config.toml
experts_per_token = 2
balance_loss = 0.000168
lr_router = 0.00134
vocab_size = 8648
norm = "rmsnorm"
norm_eps = 1e-05
tie_word_embeddings = false
beta1 = 0.95
max_grad_norm = 0.5
dataset = "wikipedia_en"
Below are experts of layer 6 (counted from 0) of a mixture-of-experts language model. Rows are named router (the router's row for the expert), gate (a neuron's input weights, with its number), up (a neuron's input weights, with its number), down (a neuron's output weights, with its number) and show model dimensions 0-159. Each number is 500 + 40 x the weight over its row's rms, rounded and kept within 0 to 999. Numbers have three digits each.
Before each expert's rows: "gets" lists some tokens that make up at least twice as much of what it gets as of all text. This comes from a sample of Wikipedia text that the model never trained on. Tokens count by the router's weight.

# expert 33
gets: " and", " &", "i", "a", "an", " or"
router:498488528546471482432493468497484525438515468485511511600415505521475485577526544526443438508508512483511553501535535510487521409505477455496496539500465448520487523394489541532538551440543432412476599508513514538550487472442476482543517464518453476511534509618470502482442449528536513520521537477482469567527489455491488487507437482537518522560521496480472439490445445441453508510496570506447530466555532517491504504487589486513578547482558504478574467501462467547516500421529520
gate0:497518477545500481471559513516463560450475480538555477466475474470458477511492482478494501523482430513497530541563487524564526505489556508545492510428482486517501537478489453558429440490518490482527497447480473490490510482453613538525477508561514495495481432570515522508425523441483554494522492424461558581505513482520442455509519599454436548471561558469425556483517544529474606527428418512513479512474491453462503576471559520469541490536492461460555520455539448464465555504532555
up0:471483492511543554479516483521498553531553514454492469518550548465510517477516426469479496604496518536565591424512452421509481529498524522465590516516565444552473483482505527465539530478475484438519490622539586494483481530525479551467484488489507554511504563495521483488522538555487506498525528506473527489572516508527604509501517518490382506553442492551485486491530493517566539516451460548487466515570522499521514514473494492474486591393540508469569487472450454496457443479535519
down0:585425458469557515465472529502511449506504483551498442540468403466465499417489481475503449532498517470505483504461442493482483494498453511493502490537520469548537479451416503551536511496517570538529480548550491459485519457563508490518565456446458537478505589427532388536464526495530503554512459496501515450531483534489522598452524618502525421443441496464522502525450449494501515488521495545425519493508513440478541484532432576526508506533547438527524567444511481508506516534486482

# expert 45
gets: "l", "el", "p", "r", "en", "il"
router:438516545495532561475498460454471450476478523414445497518521436492478464509434576486536584526505497489562570518528501460448470481548524564558472465468501492475536497456534511463462594488466548501520477520421474537456507468489501485509479511473496459532491476518543565543451524476355525468512448503464472516518531512470546587497548474506517488545533533572416443546438496462501480496542472456533565533506484478481491504488488433523483546496505484435523546550513517589471482536571566
gate2:497524489458512505476502542488538514550525465565504502507456449493510443509495506429472458501495469486453459446499495476407459477480517458509586504544495507489461481526475441524576501456587479456488501542457407532531491474488502487472441598499552507554484494391485462475527474465505545493532473501510540470549525567451517464526495493500535466561515455494491503453441451492526476509517485570424508508605449579528587506514436528466525577489441420523541462500467528520492467441556565
up2:510460516481475575518536505533508512498504459534483541509533527514497522444514570533539452508493594495569505538477547528492460500575441482486587468573507511439474455489561494515544522459531533524454510578491497468518521442484505528436554547482482578508518471508460503556462485453533509492504488475443487551557552458524470434541491548503579525533478505543463461519519525557561548508517467521500526515556440563530510544564415478548499552471459467508555412513444389504494560570516475
down2:447504405462559490510487465473434457464496499515535459457454445558440500472437575490510422494522512478513525544495548540489444492525433439509483483493526438503531535598451511481509529461421500437500491486519541562521493529534560597515456492493467464434478529455447486584513534478460504466532428524497485502448509510478482470541512468483509521544466512461470469442566415549415474477540502470450457513559452558491565491467442481502435503536436528463504537536513506529517568499532511

# expert 39
gets: " of", ",", " |", " and", " in", " from"
router:558481552517455476464528481497435571509510468368502451530458498529524444579535510540450446513540494493502565525546514518451499474479497537517482500478488443515484474512557510486508489461510509471485502502457480557482408503532515478520543583577499482498487493575410482495532459493494538592485517501463512465503486487511499540494415482586565488559436456475523454507467490523475500524548547467469561495540493524490611514522589430556507542435571499501559495481428490502547497468530535
gate0:552506562530586487498499578475521477506514560455563497521488491484490430550473494497488550471621451490533541545487519566461472561510581537524438461461493504579466527477524435497445490516553487487457506479443475486543521557505589515529484526555473460496460455516500530452502518469564522529513474412477513507457513453454483539537502502493455560515542480522482507510587471514486555544484488491492475492454467411414470504513522459502518478496505508495529513537484398453531466486472631
up0:421484514476508557503499497519549541558413534503503442449522527507531511452542484498532460592505492545462563446516478456500493533534446510557571509466499433555493505532483489462513540527394518498501385562509570508474497525451468505445489564444552500479525564527482472512492527514402526459526538517430588529519497467496488539478407544501472562492473511540511503455435463461538548507427554512535436492523549470557516496475518522534489487467543535468493452471459457482484495567531478
down0:601482506492503495544474499543480508487483498592462441504517460502449544470460489427507441541410496486441544487480515504517468478517462531461522472579510510551528453425479478594499468474463435564531513487523442487509525563521497492518554463454422493453478522527490496534522572523524526512491530487480472590503481508483596546524479583524541407453496454486497546502497435487447564516567541528503531503551539509524524452533472524496480510565529415519560448502458482515500566460443458

# expert 34
gets: " in", " by", " for", " of", " to", " on"
router:515518508482583515498509505448425481514513443504536508554536513551533418515478626421486480549559429412540543444508486509461509445450521454521497541507530525549542465511497479507530500532500475512486476491520508480503550520457485513504561498571530480543562501543470494502496481545493405566536457528502493458540499517499497484503502506508546488557530458429439480515449482506449479543525462481388596523508471445549564549587512482521453395515572515478509532517458492519529550512529511
gate44:505491438559530519435520478494488486521446496501581552507457525514560569438496507526474598533508456430405489499553446530520539441503583484477493439514441482545501449526450479529488461445477508533462487478514553569540481539473460468537454524479510466525525503467491467419509620533566458529495464623567560473535475532494514530491491514473470542467523468452493512459453445460498426422523504569553474478539501513502473525506468453533557545529519504510495505545519469485535531482519493
up44:498518509555505546477499468536486522527451480471546467563425479518544617446528514486487457483486509516548456411495532551536553490523498479541535505518503437578516480468490467507472538465525447490469496440473510509492452466478462473504553499539546418449471493505515609409401512466524492512493531526478538465549518424532479442499439499423510515477488518559468496455482514436445532417504488498447540561507494474450568468474470506533513495571475425397527493519505524513553547463484494
down44:494506527525524501486417509499489524515531523483490467493526473484432536577561577508566455437483449523503514480519576507539522530499442469468518523591488533551570436492430483505504521470471424529518409513483492471487525433522530539514515476472440472461564508506628563499418517489509520480456469503415500449496450562486562499426497524459470465520538481509454429506558503534498524511444502533509509540550462438474444463526487520504545427488496468507478508498528457476483602510482571

# expert 32
gets: " |", ",", ";", "/", " (", ":"
router:508482545570487502484559461513447527533468448411497519447451416529500536543490448574481485586522494462511597548569533471533489484456524449434523483539488459545502483466562512487533557528498486552541568504540499497519471466478491495484495526470554459505519545540453510462498478495522542473545464594485528542524542440600508520484465513596525507510433487544452454488435460528535576496471480497402524524516492478464531461546543461503490553422537516523520497541445467513543440538497495
gate4:481439471449456587494492499513508496503431493495421511543490521558442498430500583499573436461490446591514517531520503446559463473432483510556510529499548522580469495485508485507494500471566491490504528528454530476553531536510513526466479535528442491595503520402496569458517525422480513532513498566484488480553451535519489505477525522492493482453480509536552471585501468483464563493525541466539565512408567442492546523473538438550551504533534555547565480582509513499520479489476517
up4:478447507493495512520460514507504550468432443422447506540528494449493419541513490536506477509576460519433489460452454507598444506468595437437452558494550501480484489506550492580502481522485488472530483505543512525450531507510451537446476536452495474490522531483586452478535484505423512490502475593477536446481520539405513490521466564523508500438479560499479554524528527478475451509538562524441517473448558481532554427423504570540480552425485530483499518516486488445508468456528536
down4:434492551535508472536534532464519573493450500479450470598519475512563462440471545478449521508502473441504494503466569549489514511517511438491475571511521435475557520515550495524497522507492455548475586530560457502490431476444496504519587439522484513499498422500503427453558461517485515528533555432488505554487474443500485511501475370520554428461490448528509494505464468472513473489460478556516464496519484493511483573470470547455470520408465501452481530409447442482500498562472441

# expert 12
gets: " a", " was", " in", " he", " He", " In"
router:549563491531462481514494469447517570500583496480506541605543454575492490470495549534437433546475492477560494589505527493529552498560586490466409508507418495499482606513478441556496492540474477525477486572493463515548481459479532462501461547490512432497476573509483551496504476460476457501505452484453517531488496504454609537511544476437533534554523475502524496468511534455542533513551466453476487473520504472563490556563474506476512459487498560456476519527481448587500518483507574
gate2:483598533423455509472491482525499525474481490591472499539465556514546526531567532468472485512449482568505469453447480417486431457469568529486499486505463443531515477481497420490508503573486434482493557500557495492439449502487451530503511496470551529504456502432462458505563468506500547470548440437504590489524471539446602460541456483429506474519542489434474415489520450446464466477488522507466487505548463515485547501516552526566480525448492449568502582540535540517500477472528506
up2:441514498477491565485525433512514521462501495483566559606559569479526548532474573452555365536476518501536519525482451528531538478514459542471583526491534478460517476534502536479424488498512521531522573535482490474540498493422512488489542480493517519460495463536498483572508467532534495517472500466543484569559560464531552451535524493491482554455461494559498449517521492482548608497480514505553537541517532503474485491582500441434524430416447471557517456465478470542509476517485433
down2:515497437438437500525470440523474505516533516543494539469511500509419520439459497490508447540485551538552546511459542571493457490528470461475522451530404538494504480512540513479585519524448441483492459517433537496479500468489537517564422455494504459543536503444432494499474545456487556486515493512433480537552557503532497499563435512490500589524473526488460494497547401551440452517518394460472499511549498529454548472477420461562504567458482517499494518515575469593492471467464499

# expert 26
gets: "1", "2", "0", "3", "5", "8"
router:479507553534568538467586504574480478488427450498462522462529453516508534516548512529455560559504504472562501537555469443508494340458498505494473485504511526571507501447500436533532470526480554512501508527484461500560503574487607503512512488497513492553557540482472510497437463462458525574521527502487476514545566462558504511570532518452532537505495498556516501481495438470614517508510526533471555535506555451475503496497536497460559540486504486485444471474447525498536469393520450
gate2:435517503487527562552509420501553453454522462518481522586448522522526416545486516462498498504514485458464535450505493528436496522486562537461553495523498519476447368494486493468504492507525446483451507499442488509458449463459524525497501477494526511523480464395504486524573494463511551510535443492502592499586494582501508481563441531488506486484415484477459498517450415479413480452455472549478500475532419568512452477498500541486533504507461449558511501554496469514499455438429543
up2:419494514507546554522518430510518476447481478546518480539483503470481510527498577541566453472520572484540496490478545523479449493532480516502593476523540519431446477469550564499531499526493498499472493519457477455504537455464495525496551480507515595496487457464437544523507529470491474474482492443456534538550554453510439397597482538484548562487419495564471441453479510572468584492493462538576513493506450537522473475549486498540511485470445482551548408456447414521513518515499454
down2:502463456435525507562561480478488425435499528555560531452436502505445489459497488507531427473532566466534485527465538488461522500495488519510547488515469491563485470506496552506481525554429525470484488521511548578483548530487549584473442471551445510473439480497397424568471543478487595520505478571462535518550490435503466487540464502464419537505498530443447424487446504472444495486548464487465497495587417539555503493513502544484499558478504508455463469530490546489419482513500534

# expert 16
gets: "k", "ar", "u", "o", "a", "an"
router:550488477542474626484512523510486448469489499479433463477469545546533556555508488450441538573472511513506532532539531477466521498533485506502463435483501455483471590422486493498512519431472532506463523563529455539558512507465532454530505518435489550533480582522442513518505450523489522482509509517480460496509437524559504567545504467479575502530527500515402426481432513489457462525475548553472509504535538489496462539543492519462559473482553479516533484515476373599466567420488518
gate2:487550532460501470534520548521471452431475490498457504577508477582531452494500546477509485464535509530492523479511534464420519508452434511489546546495580433512451448485450435437590490558579451505486557482451484499458464545498468502530479530522484524522515473443519407543516547467440570541601524490520571518520560559487542438511475523506499460506475444515484455449440502476495420499507534499433428534530475533476545541501511509477476564506440486543510423514454505575495523476501523
up2:569542502498590516553536507559544483451419480571440526529477515434445528510497603524507477499494540515563513572479592515494456479516423506496571487527565493473429490484489452508530546470508517470452469566474538447497518476500532547484481491466430521525574488492455473555493551504518493493525486545485465516466575453501505478551492544479525530519455526505543478495503512576560617515489455477549521492503466490503522503509478523564537446435536465490507428458465430473492534486520402
down2:498493447467535483603483483539485441484516496549445498580481514474495481535490539520541399491510513487551502563447549461476397453482447507527500479483487545491515533514473494434519571522489503442521494574491557514449509478510490576498502445542532476488473496466460482520480565461562582525478459518490476538426541477452469453518529488503432604527510510469462521458513397556455459479563503437490553491547436582497478500568460502566523513539507469447449502504530457537518513477473476

# expert 17
gets: " |", ",", ":", "-", ";", " /"
router:481516536515390555443533481554544499485558490459438498499456516517521462537490548406452456520493480452464567478543420465494460513487519490517489502589552501514461582511532503534512577460521545473481527520484544509508501504416493517557560498559482493521528507503546449453523455521471430523535525589503546461487523451590523535546512530552456532518490419573463453428496518499496581474460534487476517509588564487548526539489517475534528468554525532510497502544483435519494434514512529
gate4:520495486490533500486454535542530480507463503471433550538488430497478448451487481496538466513517536571473496515484417506502434480464492588556534495495556550444487520561522507565511448448496527439514525518434454529490566505470569527476521554542445500515484505517507455505495513505443531512511529463471469444566402462523485449442502485497568470428556477545495458494458446481505567418497531434540559486494546498582535520502505339491515471517466543465466499497544494538461454481485475
up4:537469527504494461489395550504527463542482498464454534503525493513464512539494516434498512518505490523524453491514453470547416525532570432486474467540524532466500490511536469629571612522427544502455521458601509523506486490512478496466484517495488496500518534509637465491517541554440494508484533540477518495459550535433458485540409519506533550520518524556535513480535495471495502538538558460490533499465489481499552491506451541498473527450455535509466502469496567509495514364512575
down4:444490503559531472563484504449530513534447476469459471563536462485616490467406527443427497520422535423439527428436538527498547515518511516495484502561581473403464509511554480491486439524542505547510519526567506512555486537506495482565529461582472481472505456505472495467515508512498518491484504453445513452570538447481497531467511494508453463473492523518521536488497466481575477490437529506501522465500540460533509595533545588492447544469457467499501518466453427457438470558501470

# expert 10
gets: " ", " he", " had", " He", " has", "\n"
router:464514485475494545499499476562502509444505430518500489503480452476534451448456539520537512517567457486521585475514496476461568506500555480439373531526488574534464473484496462588473584495564486440496528541456484497484453486483507495519537501512485420490534535512500467428484487470438564554491477528491588544503467561504568479515545537482487507458582545590535520508514489469535480535534488537455456543497526502561515508475513489575513448520527500509576470597537545502534467411550500
gate2:497498564468497509426525481461505504484436409569555487494470482528603481506534575485468531486522430523453498445459512462495533524460491532459462483522503435566470505489457418482516496515522476491434517562504427466467501496478457530504468535450540491522470522435465522518486509407499511520540455521471555522523490545438529468558431551516515422487499466459517550499417473438487449469519456504434440544534516464479544505505514510510510585477451431588533509551532502547516496439459577
up2:533460530543435555534535533409520563486473479579464517528575547543433534580543565535522470570513537503543421528506554532521469466533458508494566500523585491523511494520506487497503532509491528528444505518482502423475485535442515492492510443526504580472518420509462445520467523484528456439437493480472501485562608495528486503498476510447505496484456508580497436444428538524554545526435519539560564483474490490465510497561500505482536500471515492459518475430472420525491529572478486
down2:528504490510446533504512471543455481554458530494545528418467431506442523533444533529465431539539515526495507486489529516431471505576448484484533518584492501529488522528484540484552470521451509494472468420498546513484518457467590522414414460536497518501452492474430476528479528495502547534497444504427424512477562457482517472590420459546444526538468503473455428448469445576482474534538483489492491476522451407492537480479473456543515519480523518423467429488521467531471539430527504